From a checkpoint of a small mixture-of-experts model trained on Wikipedia.
Experts: 128 SwiGLU neurons an expert, 4 picks a token.
Training: 652M tokens, 4765 steps.
Below are experts of layer 3 (counted from 0) of a mixture-of-experts language model. Rows are named gate (a neuron's input weights, with its number), up (a neuron's input weights, with its number) and show model dimensions 0-127. Each number is 128 + 32 x the weight over its row's rms, rounded and kept within 0 to 255. Numbers have three digits each.
Before each expert's rows: a language model's description of what the expert responds to. This comes from a sample of Wikipedia text that the model never trained on.

# expert 62
Sentence-starting words
gate2:152105148120095146154135121150123122118048137098087139033073168098117134101116162101066080054158146118146104117128072108127114149084131133142122079160155156169143098085146126148137166129126131155098126140110101184080166090100117120142157120057095126117132104153110145122135139128144138114143108121131044101124072213090141148182109175099135126106145149139139156139059139087157109141139
up2:124153101155118116134107091149138151186069105190107120129083112075136117085076148133085107105140129121162141093130113146134149108133162137181144114148116088132137160121150114170133149094104132119136112130149117096133033092095134139154117073102141083116116142181155074157136113173166088107143106148114140138146145165142133198126159120088130126161122096126130067170087094147143163148116
gate3:131165090087092138157179127116156152115084181142131156183105138122137144166137149141115070110143062092075185073178167141045181122141150131077123162138165111102122183127180135132130111120147145138115115149122171161096095152155146129088080149137132161106108126087095112133108149170161157115193200086162111102122156102120154119123114163100154140106113161131167081142102089109138148148214
up3:123079152116075093201054063098156129149170112112172119172151118178138128120126099078115169171136163096148139133134136095138079108142136172110124146110113166155124148144118145145104144130083120117117139163202164094159122133143091041129165085143108174112168169135152125107133090080153120144136110139093117169173165116114132126115154086174091170169108104171090131117130138100153184098121
gate4:131110113118129116111111135114144162157143088123118141113079181149176167132116144146101124077099161175082108150134129124114174161140170136060175104139124094162075117164050114120089169145127125114089075115118112077094155171076134161142048130071184066117142120130074113126133142087056112114121121122161120071117105144144151109105173104095123068130095162100102185134117193125135160086126
up4:168137104090172155118134124140179202130164102154135130181135115153153157172178094152110110217124196114109145111186128095109105121114142136124161105135127205095098128082136162152117121160145116116120114108189095152077145202140123107113136194125115142112101123114125044136132122077106168167134209150137101165125109088070163121098135151162126172126067135179122164137087092105144128126182
gate5:163085172139077089092148093088123147138136185174157081099114109126166181154156107088110136100087091126101079154163163180129109135072141135143126129179152197136149186157079131073160113120179113141084064129055070125136135115151069141117125118147117147117102129147097106121068124135140178124103128127106123154139101089159090121123151146149136148162111094102107201148115100215116139101162
up5:156069138127089084079189126183124135173155133133124098144135117102123154137159138086116125103044107052130140194159117117107112129115120097155108143171126146127086176182101164135150136078098130129056155135145100065154120165162113134079105138165101130190077146124135083063128084114174128124151175163158149170086114128132093112144158124116114128131102119108147149107129115198130135151065
gate6:133134135115110088121118166105123154133196166186138119102117147149150080143100137219040161089125119127152119122079133151057101119113116142168134155123168171081131196173163152115098127123165106098187094144119168120114144195104117166153163099160089123146163100128159200146108146087135138112116101090107134104085121164117073123119095121092082110081125078136188111095163112109146065056115
up6:118113059155130150115119128139096061127112093159139120156124196137141104114111159127163165060140147171177088084149156148043160185102137103068119143094103154135143154110117111137080128120167135080133132100121085114168128166118131121221096121098124149169102110121137172106120198073062131093110137113193107109161177134104086159108102138092142096143079103109115131088102149149108185091143
gate7:106051108139120096121157136134159118145102123102138166046149149131161126087144121154128165057135075084108131103136174081045191125188067112168148085131164186124147092125161172223146144134149164131127172090188167164094076118117128119083138137063111138075118095187170103152129155157138122176139127202134104115131135158112128135115095159144156114074172137120162126106122108140085112105146
up7:137144108150074165175110118051146152079081126134205109163135168086113118135138080092143124137139078111154138179114160128171065157069104140144090126178113164195143128108097114072120072081137113114158077179147106116102157130205137096157136168170094146132135129079148149141152129129107154093146139087110108081074081098070183136238144127132083148110121140102081113144095158129113093142088

# expert 27
Surnames and place names
gate0:146124175144136165104129049102128139150114145042119174154121089081146191068102145121074120196125175062138117121121144142172139092134142183137137130146079110134096097142078098141099181139053138130169069112130134146098128133107087076143117128109157116149173129173148125126154134171130199104139136118184206099109173103158085132115092134145132112121090136184108113148143136139100112079121
up0:106087154166194126158194227151134084082107118194132107161119114114132090146128084147162107098136089134127088168100086112101152169108097093123135094144215139151176136155132084136104122084147161130106154153155132113158080122151147105171073092191087089131116109120139152130161135112107092138142194177132084106139127164103165145131127117103115158158189124117164131183070132154039148125126
gate1:147093104161088133191150084177136088041133101130134104100145144121088162120121136138111126134086116124156133185126129143103116145141201115122164128122167086051135157140157176132160104096126172114129125125176116172079104175138158154152121146111148141090085139137098169119124082105181159112141109085099119151158090139091089110160144170175148194094110117072130194177093076129145153141125
up1:148112113155143110165180115162083043097140148078133112105091150145111145108095107093108153115147130134178163156109156151174112140203211110146134156076160083057121164141197136106201080104154115127135154138180097167130103224142173183106150143086207148062124120144096140131125085083195127080112101090061120179117155115100072138155166131150182150131088116141115144154146115135176124122109
gate2:092176095113086122127167131202162126130130161149138125140111162148120115093152146075152119116089100113143174143137115094159127146164116062143111157087140150167109086139197158149058124110127103139174126185152050157123092081134098100139161146121105153105096095116136092128151137090125193111122096175110147217112125149030109141112109136127143163140141120112087139161150079123128086159152
up2:097103129157145144067049142112092148179089171137142143109118104167177130120104094151127136131162159159126160095170149134140128113119076141129048088132131128126102200147124064089142149142096138174140172110096143063179099187142092160118130148114126132090166128156170088141118136128122142102135159097114107082136123113170130105131124076098139072166177100133161052123168166138169090089074
gate3:121099122147067184116161140164173115099151101146127091080109111093141130149149156168177148139145139152111168171135123117112126104188060115140130079083140061119108150130157130151130161110107126084091064128183133087110089146134154077088133149115179117110102119122120096135123121133107130141089139105175141040073137105135097093110164095119139112133085140103135132044118102124190164104224
up3:121100146141108168141155155109176114155094137126110133071125108123139138108181130142091118089137096139105083160123077091146172120172075147110143146125102063146091211174152157165152170140169141139102183077143125140097109117129178094136161129107173113070118093155119117207111122079112129142115144170225169082154088111113150115079157176118141092108116101063127159137155057084144125142145
gate4:139095133049137126102138148102145047139160088165191123143124091100137111119081114109148149156122137157255115102107113127128140148122122106161122169190118097055136215137089148112157107131180164120157143150166103089113123179116121105115057102109067121117103105142104148113082140088126114154106132068158151155130146114180116149147153128140161150139156146136125120137110074132176114098120
up4:081114096184108151148129076127089173118064117138078134088106157149144085127104134159124089094137079131065173097107143116108089156085106151143129089132083131181120106153109126140089092180095115118144091125096114108142151049128115176116107158156113132126171123124170098104112112115149166116081193176153094101117145109131129174095122145147082117131078195166109075115122178145090106132126
gate5:175086168121139176114119076104166150124109141146095090133209115123140074125133131123175147102075160124146188119127081165156125132052098113142166085156180133107176113110075094105114113104164170149160134139165159139126131135160168144139094097125098106103089197137150135086144160103126059086091127183160075133136081139122119123165078192157155138134093111125148158121142148064116133073064
up5:117125100084123062172118195089120174094133126061066162136139134130132126186122091156138164143157161071193113095107173087111094166125185169122065141116076150125110133075157173169152147149076111116145096113076098081092120206106101122198138139160135157144137081146138131093069089112081174169119071062146182118156177084170101105098201190139182098126127121156149063153127071152120076152117

# expert 43
Prepositions, modals, closing parentheses
gate0:058151148115101141151133126082138102150117086187220117108111162133171110147113131156141100112162170155114144139130144194151143119131101173114159059119128174106127166230123118163101148163135109114161113105066137158091125157118153101181159072188130155156106090112169186159105162168121163111117135063197126140127140161156132130110132124149116122140140193198178080148107175104133120155085
up0:074115109147047050136095082151104085125116166192110144090126156151162167139159096098130086162187145158120170144138156172192158054171094144113103091099161211099120153213146085106116122131142144118073126096135098184130106163122143121182149102101096094152077082121157134103172146158146129111177104059144114124079180122104156112124170124165102094094165130131145161149083124128138165168144
gate1:077089106089151097145117130146126108186142106171133110182121112158106118143091152184162105175124153160112132113167177180131138088124143163141101164105189050076112145202190171050146120063148121125169171145067109092152139145132193178110111125139120136136061154181073128189102138111108062080133124134077186093092097127152112119151101111181145135140186106161166052179108148101102119128040
up1:145118022184117125127130160114162102122076099072093147157142152134150139152117147099152127069115088102119147120108081110112173151152131120143178128175125130155111118108108104087105096114091142075087186149137187126162119049113125090130166147108114116124139128140140094116128152102120143108166197193092124141132123132165115130143113114097090125122160164101117156154118095162159155153120
gate2:045148139140158073147099102131156140113106124139122158112121177127088165118094171108059117103114113097112163130179132155130145096152073105152084126121167133139085129158066114118124102104183155166142140200128162118162172057125081095129096089168083141148092085113106115135098114107149118081142153117101117124140116168105157120156133066157077113150107074145191128100124121111141130077122
up2:133113182171106109147078104169176163136113130172178172121142114116120098072187098183148097172082124149130094120113115158156114124163100089119145141100168104115183173132075133123107129176112152173091174199137111108193122152130122111164109110128153139099147139136146126145093123081129125061109055135158169086165118179162172101116120101180137212111104115073148106101134079111111154208107
gate3:100079130150191081154115126124030132177131117200112126083089118113108170104111118100091089165167135133107097174057096144124049103099177082122131116135118103061137104163125107157118139174100167129130141084127130110103205089153150130094122086130162106095124124183114191019128129172109115106095175103115108104143063169097151092045147148149139172162127144107152130099056105098154141095127
up3:116184160079189096136127164095140119103134101073078196148121129092139097114177159124155118111139112147157140171123142186121131096158162115169142141169154084160147063120094105100152117145128133149130175144099150128133074083117121142130058083101165042082085116123104142139104108132172129128142062121097112092121099174146120126153132115112134100148106061146099149104100098116150057100169
gate4:128140074131105084132148079115107106136098115141129155142095152179178151143120127102096156105059171123104083161098188166102178094124130118127166122073134105220092181141118147128110113135111158106143067086104144112076130153125191161102128169129075081132105065160103072100123142082099112160148138129156101206153105102159144140092115127137115103161068103106087097158108128149121134144118
up4:127097106128189155101090095153142158152095136159177126156147133155124098120180112079090146156096126116183122099081153146157173095172127118119130109048155089175140159155134125136136101106150108160151117101159119167096097168086068158123133149126126109113152109161121112091132117122082155113160113128139106124113100135114114126131094116096150130155096142128111077150170080174134112155108
gate5:136133044123142090116124133099163120094099111193121165148107124100180125088101077151122098135079129115154127092136168148089149114117114121153058107160153145116067168089187120128121150134184136099114139133097095102147146111158172131138089184124139142119090098166130156120070131086132109160099160179156154121091074124155159166165130126122091160186129192088159118116122164103095116149121
up5:152112080137122099116127159140123119117123103135174119147136185108077133190085123111154106153137057113061125101156063114086152140134105152129071140168135127137131118155192097141102155147231137111209174153069075186151169114140180150135081127193110118107074123104110160107154135152148173198140185120140150174129174102128102147126050163113132093115112129174106148139131158122041121084095

# expert 13
Name-internal word pieces
gate0:071102106138088168149148106175124101134148160138142100151103118148130145141102108094120087101110217172124141154167164139149139134191165122121094096126136115158151107112135164168095112009150157081091159114130053123160205141113105125151087123115147149212137082147120116113161144153153123130083144172135156152150103145082137111154112098131125124145166094090101203196091150128093148086166
up0:147134142120098109164109206117143167113177108123129114092145156111111171162163112123161141109182095152067103119106128157098098079133131139143141162148149142081186160092098096072092124198136113133137171108105165144095051145101110107107118118196175094168110129122131135113105120165115130137141113158127186117160162081120120119131176121121098116107162137171119165065117085146107132122110
gate1:147104079140194151120119097147150076097137144116121128148132143122157165120110109088104113135136124136182121209149081124096085114133118071116105175127149096111175170139119133146095121112139161137094119161135134067104141052138130109130204154104109123085158132057117126175109126142129123099133120151115122096106128120143134129099130162101089168156174140060049132153094085091169123176149
up1:113113126092086103154144107128172129126109132149169125137140201145060158106115151056085105095119112154053082102173100117138094147141183163122109103140071085102088096096131165189098154123107134162135162142100118158101162151145137093107133116151114148077121086123097117079126105092141085116191174079120105121199150126138124101208091188089152186191124159107136120183116109104138109114154
gate2:138137112176180160121118145098189168082132172121079116161147106123136090168186096148134171135113112129063118110200150157134160115115138174137192112130160179165135147147141157147153129180106148166044127103102091122112117111126128125132117079136103169135149126171082152111124094130056189137156107153177160135117127152109115147050095129144097168095090135098122144144142166142122151130140
up2:122090093132137084161120141099113126101118154114173172160105166095132139078122175076182077103151095139096123162100038154118147177154088120098131102153095129123106100171099090133091132107130128118152152176171132138136145116149169188159116178100165117100200129095189154155161164163133131096102152154123116134182060132151126113089116172101117106176114103121162115129115061097097108080096
gate3:046133104186140071121165134087140140115141095137128116069155129151069117172161090124105169143115137137134114111140145084248114128163113184143055082112128113133132190134153077132112103150142115098140078138129146105165059143144128121110155194123118125151128101139120112162086126140114125154152102111157144121136125099205166126155059147132090144103195095185137119144144107135119119146122
up3:091144170123118120116175135101102163141166135178173186170131125120095117131148118126135158136106093138112112119107146132153132159138104118152123115137108120115139126194198089139089167119171107117152110188102159129134077150152140106113189104160136164141133128123150135140149120146118182122129075091115131118117137143074084165147076118159168103155114109120165104111178133141109116105084
gate4:098065152144107101107178150101152122085167171152148118144142119115121178136120114088176090129090118113114190122077119109080050169112170064134139123076129150147159125168085105089120144102137137144105133136163133178180114096156127105159145152120152130122173146082101138116152179086073158091144185116109134161101078169107105164131133143114140123111152162067088203143113139083123091101174
up4:112108075140123181138139104134156144084176156117138141094189092148125173134069157129122130171167144152136086105164092179161126142079165086108144116163100109148154099181117199149200176118188143132127108120104110156141145104157109131085106145145046157133081167112144094113162178102128110084129153165124110094108121113119142112173114133096183090159127182125099095173136096116121116088124
gate5:144096110118042147173145100157179130142130156152150094138095171079129206111129150096101138110047120140096108169163086095106144171122131128088143099104202143111192097112129183052132138142125170132083163154151104139080137122113191152120149088113105081154094205142157122142144142085086126153175155126117124142159104182122116084137060085087072185163102110117124125136081091109135107150181
up5:110131083099182066132111168129145112137150106143153122081091189145175144120103088120097120043098048091095127127141167063135110137100131090061117145181139112091110136152137110136131143161157167156117138133083105109087133123109126174146141147104131083178106163094142124198075104124181111179101128039096127149092131137131132116106080105115111150142137074145204108186133095106143096152137

# expert 41
Apostrophes, foreign word pieces
gate0:142142098203180116101104149145141139162102113096099093147163142157118125131155099153139137132129139177141141152103146122134182167125130178092166056133216174100155170106144164082131110105048062151104163179105107191075107097105088085202100159154097128105146150168106182151128176160137125152161148138131113186101119132113105117125150153134134152135135055109102148172155162111151124176158
up0:103142104087123145135110125117147186156121076136156185106166135085139086103107182136173111073122159094075121090159098104129125156156121134129149085164206133117097093120158112153139148149132066163141142121112159112132070105111135115116096164139209154060046158157147138057094153126062204157161113080129090153171150145175125175150085119164133202138136092140103138098179132112112093145128
gate1:124100121119122186128115143126134119149049121071179094146152115119091123097076080142125119201152157077137108091080125115164049170084141126102159132109173129121094171092162118165148187125095074149144162030075137158153106161130097148125158132171093124090149156157128135123159102176112180099160132127110140114062073139164142137053155149135135073149179131079129128120111156133035141163093
up1:098085129173159093087157129132136081084153089167116121112118212102150095110100134142102115054185110103159174057151091170139102186130118153100096103117109126122162140096103095120088106169116111156063136194138115120126147141155167060212073159179136106168096129086150091133086132142097107182090164071100153131208136100189077097136126135129098085174178100076149015084138136132109184190125
gate2:107146163145133137131202151078165137094089151115124179066140116151159186157125128181140146118106158159145143137130126144100180158234105119096178127123134200128124105111153134135106129120134090124069116171134123125072134101087123144087141181132140149123100164134073143122085155099044122120205166116099093117154104151102203105152109082200135119084124136104170154130092139166117161099106
up2:135095196123163094144161110124098071149100142144116135102113135144123130138106160139169144150143123168126134097143139134133167158205130127125164084166123141119164098108191129140163130112111160106142119098096187123143134105060122163096096154138159132143114153177116121108157112122080067158140140156235132147109117144154176124169148114138138128157054139176137085099111177111107113115091
gate3:129125178125129135098172174097126185165095161087134120123104118114102147083028148161077064096080158093060065142134142134116138136099093156138154114130111102140128133178156172136161122039072145134164099125028142106090079127109134192134125161112157120027150113096119157144132176143160113167151193094138168135115107123139142120127131096085167131138137119051188180165130178090136083110140
up3:118158093185091180107145100108118088130160185115113132132143130117120174170062094132162120135197159119152079107196072124130156140141100159149126127090100118134156126186157176186087178097110130158126112127076064046141150109170196144128105148143154134146120134170100127122101116166158079138164153110130189157087152083212133111150102142143110104146138154091143085131114106119173100173104
gate4:094102152137068129159137133128146136116092105174160161124152163169093199134104148078120111145186120093146123145123075059087116167089083083128152135137109137118150103159135109114138130091127116126126134119108172178152123179165182150145179126088151127123152159167170090144126132116165126151146109165118128156063108176100081134153142112128140133139151171107116121164112113131149126099143
up4:090120115140113115111097084170088179153104118112087116129131131110126149160087162098069074123095098099100111142112110152149107163098149150107140114155096139144155117112148125171111213134117118161122109122089139110109088123143172082140142116061093106079139135101148063152073165132097105122156172144117107138105147126130128112168125092148172121131164159141188156194112141136111199074149
gate5:070133145120175066101117114168152137178168069098084099102102109140144153125121133162111115117127099129106108192102112086110119175108107152086152094160150118099135183146121103191099090164154154142164153185131099112104104171102150137146126085129159134114098130184119111138160192109126118128097149175151111114077128061156074152138100158165101129110047138172124086163166118072178135097133
up5:108165130131123190138127150065106183128095181091110182113147177100093140141120177107181145123159147144039091094096131134123118087066113126090138128155130157185137085161196095118119150117025145101101117154169086127122188128117163177118087096138160184165175136060171082085135094102098135149147141113123101181112110132042117079112095126134112137219119151124117136136130164132121142109149

# expert 38
Name-internal syllables
gate0:038102171071159082127134134187116096132109073153119151135119164122136164181118098172170167144142078144110086161146174137153132141118105126141160144118082099176152140172099111141092102162127191076085146104072160142152158145067164090199111100087157116107143140125088152193097110155140141140093127161145130087065169130119171148129125149173078104097089123096164092114112156133139154133093
up0:153109130122167137183119144139160148121137089164114114139123123129132134151163079140164124220148184068127120160158131101101128085113081133143164128075141106146115078179151150132111173099183138115183140182160155155140144102167100150108117155140096177174077193078126083135151149154167131135147126156134159078109181125128133168163108132140133185144122153082121096153095130064166084138079
gate1:114129100092150157143150131115116143146113125092097139107138163128078122119091087146140103125120101226175167104122106140093105113116143167080145100144125103129117090134108106062093094137135107149123143144162102087120088138104113164120072088153091145137116127103153187087118174188089153148159144109125096077114089143127104171131098183092135173169101158167092082189158140160074106156115
up1:136128133102138103119136090114127140121137136164127105168180126150164106130149094130153107103162073163088109110165065106149099131146134145100179143130113091141179087178117056066059125105130084133106099160107044121129092122088139189104077173108104115081096165107161087179097104165116124125155123194162109085168098126126147166139131163115128137126148187180075155098164091114132133109129
gate2:097103125170190091154060144187122130132134185138122131115133143083181085133123160150046084103165100136152060140136088121135170066062094070167153091133121116120130116167076125118151187239153127113100108094086123146070152134115171145100115120082170116148111216114110015137123205114085075108177106144162097145134123133099091143114088072085156107117121161137153157114111083151131121095147
up2:064111124146118116147119128127217104149090142104131084136132091075176154140140088100153118164156185043128061108148109151114144170134146113111111100116140134179059107157171113110115087099140114117092111129124131131149159169164137120135117176096185058083142136116118059123156073139129104132180140128203110040109073125079156108125110093159117113168093163115122122130145093120125074132127
gate3:123102067159157128107117099107154125168099140147133126134147110099094091082143108119122116152090139198162179133113165179141089141098173143126145090127165129099220088091074145104123117085149128133166111148192171098129145123110087165058131124106168136043131118154151081056109097167104147154094149115158111166134067108108200154162150199156129153126145150120069177155101129105122146098174
up3:106209088175154093132140081123133083142126180130175089123129184192129111089118122083121159074159061172094103085200084190132159178132152129140139154180146095110172127142115136155115116103114120120122134119130141154124152113095165171064116140166149142086147172149125093102142125090135134097187115127163091169148098167117109156130135126123126193167156130138128135073138115139143094158144
gate4:139134124071119112148103121150111107129132116121083135084166166122085109108111103126161052114106108096072114098103107103148104138185081176090216131132175131118139111129163098161098120103169115120203164121123066152085139138116173163147111057161087131086093161169130185123143137164116149125110183187130160127132147113176108107084164108177033154109137103150131100142150120127130172139099
up4:042152150167137175127176152072151195123137157106148166139140095135145144144107135119134205081192108189103128131191143094155142176115162094134067143151114122142171130175178129115132144095176121131184086185115140091170144108146124123120094155173100185134100149122126109130129173094148134098080127095135163093082152131121132157156105168124141094068147124107134122155127129049138087149125
gate5:154124187106141126143108162189183091115107103154095159115110168105110124177141147126159087140126121123123127151161111152115105082144159141141086136131106181117148141133115117101101143168113173125077092098156147091110068132153091144163100148159167170174096098046112173164127066113135111172132137176150153089136179134107103147174182076105168168111091131169074152135126091130109152142113
up5:106078135124127151157139086146156083147169102122134120135221113043074115067181123142136108114046162101132105167154123129137091114095169165136163135137145101124153106124131104184113111120135134147146130106154152102146103163121120138130143148071051122084107101110117106205146126166123141149083141159083100099116142096148113178143058192147140205114189140152104125136101098104089094042210

# expert 19
Name-starting tokens
gate0:162130154092119131120164112184083110171123115157112095091110128170141130181077142117119117138127117144146165160118105161108062142097115135143112175109136063080136170108111117126160169146167152167150121112146103124090153103109155144115145102073151142111106123109077117166099108098115113131160124109139074106126108190129183140154186099147095124161129091113091185171054071148163168127182
up0:139118193118156099159156156127113092131071173102194164241095154081131137126100063142151177132098085143143127104121146108120150141163132059160141116177186109183117094111166128121141117109145145189097162195120139184156125097147097139097061175184168125162163128122132129126137148110178139094141117138111129154124148174076113164131069116140191147117063162119211114125189145105106135105082
gate1:131110163128155142130126137139086131158085116144163084045174138143136092131143150156155089109156179181130128192134137106109174149153124099143149122102128146126164156149084144187083149123130200124122106099117174072119131070101148174158101179134083112129117124189151119139168066099133102125180173162130132132119110205164144142118151082100142119103163143093105185094098074133122152085162
up1:108100159107142119089145122139107127171071123151161137094087146140137125121054212138157093150110172150080181187094164081079157149122165153132148084161103103092115123100090148217107121098131111115159111123123170165145121124104150110138141105125143120177202133151156127142138155087104127153060146203140099102104136154127167183104173156114166108124069127092153134088157063161127177087136
gate2:154190125112134103090134143155160135141120221150136142119060148151122123163110085107121114118154131133156144147085165077145115162162102139140172095104144130123079102183143138200096188122160059148169120092101156136096158128108061110074115100176129108106151156149141097138070163115117182168129122087174129161126117185130131158081170125171177118177104142145158133144162097169188110132149
up2:162150099112133128062111099141146163148165157135156140118060153136067164134184157117089110114124153184178096098061196098109133180138122154163160105117135117164138102200124135123083150119181123123161104096119148125093124132135116103075070124168154080126163101104154111135090163110120182186097162113151168164128134183135103158068152120131084166126153096145118137111126126178146105131123
gate3:105082139164126117138159147153146139127164106088156190148124152144089174122138102140092101086079123121162168091155116130163109140131121083139121149120113108141129125121127131182096096084056154141142110184154106095094116148084094148163080122111115110146088118114127105121124132150138141147141117101085106103152117196131134099089127101189168148091128108092112165147112088111108087109208
up3:096216098071111212117124142136059136141096099122098119081094164085149073105139147146145117116143151160109118108094148105089104163130139126124142141134134144141130129147175109123171166145181097108118172103142140145193087143140175147067157146169131158115150069152106202122048131120142152158112172150154173155124153165145156172126111150139172145144161181165140073112115131175155126144104
gate4:102066136151114120091182113167092035145189093131131156095089124153127173220120092139107087140137130115120194099179095159069093085112129150058162153128137093124103124136099169174144095125128149147150133164207097083077166116154137120121178090138132073174147126139113114152169116169170161103156154053141065146134123113146134132085130136206093156092121113127098146162070052089156147154167
up4:147079092175098114142128166126127099168152122145101180111176140159123166109132086116086101113167131155106143113162135171086159030077100134100101144133101129120141121106136178140150114136061141135142111158166123116163137108148101103180135137106095144083125090112056169150128148159131178091179170131113107163190117136102147128170081149126054120123138154092121138160102119026127105098105
gate5:114144100101133108158108158152150096116115096120083120057143136135126144183149031153112118076127091152140147134088138161183171080106105173104121201098113146047148118186106199076181099127123120110113124187132133140110138087129123076138093213094104133117093117099057178104084148194170115184106159118151149154086086155157158080155135157157104123130168170198169133087162146126122141132144
up5:078149119127118101159147185120103152098155107084100162142117117128162082116116124163128145115146095159098130103120091107167129093120118113100129118089107146069077110147150109112141111110141080149149129096071122080087109158160087101067142144152119129106119106154119128100108184138149123163137191088153154124147090186153119202133196129121107065146144124134166104169115165126171123140128

# expert 21
Given names, list entries
gate0:101125154089089168136124094066149197080097101037126141141195138117124112154128108151154202160165132125134167201144128163140094104130139147150117149140121174162135128145128124126161140088123133154096113083158114196127139127135127123149167163114083087088114101146114124096175114103087137175116080111130169122096171167069098156126087165137109108140106123179168193140121106115159113182120
up0:097141114110134157157153077155151153096103152044116147149169098064158090111144083118177113166155135132152143150100117174127158119172148115144124155181154106126151103126082125123146128143115117109111129103137109158132159105085125149125091170100094102089093135128119135121091123047144155141152133081101103206123120164067082183088100195140091192126125192118180127140139124124163145147108
gate1:153148178117102140137137122092113176148133119105153128160164125110124092190125138172130221129084119161094089167098170138117121117139072120143058092122114137137173159104105143084141151172093102127083173082123150124164163145154169145130121118099130095111072130167149168072151159088125153132131175103136151117099127134085150162116094129096174069130091113124173129150109200143054151043092
up1:162143138104112144118158161162164149154121180128132121150161125135133128128157107146087090125128131144165081152146155100121120198151132125137077121104103123145160194135118060184144115125080154143145174122157088192075132142117104158115118106114142130129139114125143171092120125158143171161114129139130126129127120115095118057132198054152180185146153167149117083137160159119092127123122
gate2:121152139082113066096127106186148084124098103163137110096092120144161077188112145163103128108114155107055103129059173133159127100149068126105113154113154098115172132067114147120139153131136119092114168048107090169116149167088161138131133092104122085191143077152116141099097099096182087144126104140134080152141172135114111162072163122129103138128125119114171158112124101130162163051142
up2:177197072189162092123176124118099103118175142124136126118176133148177157145168165087117071137123137152129123143171071150136067095122149163109185085147074099165164136121091066130153058155083154119139092137175145072104110053143101122106134129164165180138134129101116115155058117121136128140133145119154184137088093104197127104172196090150106139137207165170148133124134119160132162172062
gate3:171135154086145169124138109205147114163188120105119097091144166126181108141153121105165109107086123160166134166107140108121132159110048096096211157136105156165103153061095130183119076150200151126117093124134097178110145120140089127075129115107086107135134091099120132118102067073186159107116121192143078156112069137135091151159169126154130159090063207105075139113116118127199143094198
up3:125137119118161079039172187034119168122105123186110151186106090185150207104143116060119069144121085134106154159152152090135119113124181170150124150125105143075170128173111131164080136107146148125090115207149133076090088097138108175099075076095105100091136149170134141153136121102100109151150126141109159138148135153092128151071089125110130179118147149162148116127122112115135138144107
gate4:043097145086131114107116128149097176118219130147135129104097214137117104055085132141130133194126218201158188088131134096106128147210081167129142076095107130126097156168130093106102122132119074118103167169177138124152126162129112102133128100088170114089119116132130140115093110116145189146071136131174136117140143123198076152100189101131151078135103105155116132071148115154185120108126
up4:120090190135130152134225167128129120111079135149086165095233114092149148103113141106182110125138143151149104155170157208156118079076148136147110161142116173102150122150091081137121155097194105125109118139167110116102117161158132173127183119149071160126108089124106071056100167133079149146115071087114119128107089147140164125169106162164122154126101132141144113132075088107093124153156
gate5:116092154110172175196118107178073094100192101091116113130086140125115086175093158140149114108137123076127111158111145101113100116113153158176131121150105124125158128167116133149119114061152152119095069051086128054149140163131154149110094098137110054169079135114091122125104123105158071152128124132158166142078168162076097155122127145140077106137177086191160169162104149136157161076140
up5:164121198104175151115125097167043105132058126102148151098114123091162096159071153163118118182158142074135162106100116165137137104119134154077140131143130161170121163121131115180086111146162146151082138102128088158172150162166172129121058074179123087157085124107153071139133132171113097090135103121109104093109181177085114140118049122152108106151110108132141101164148119125131079135096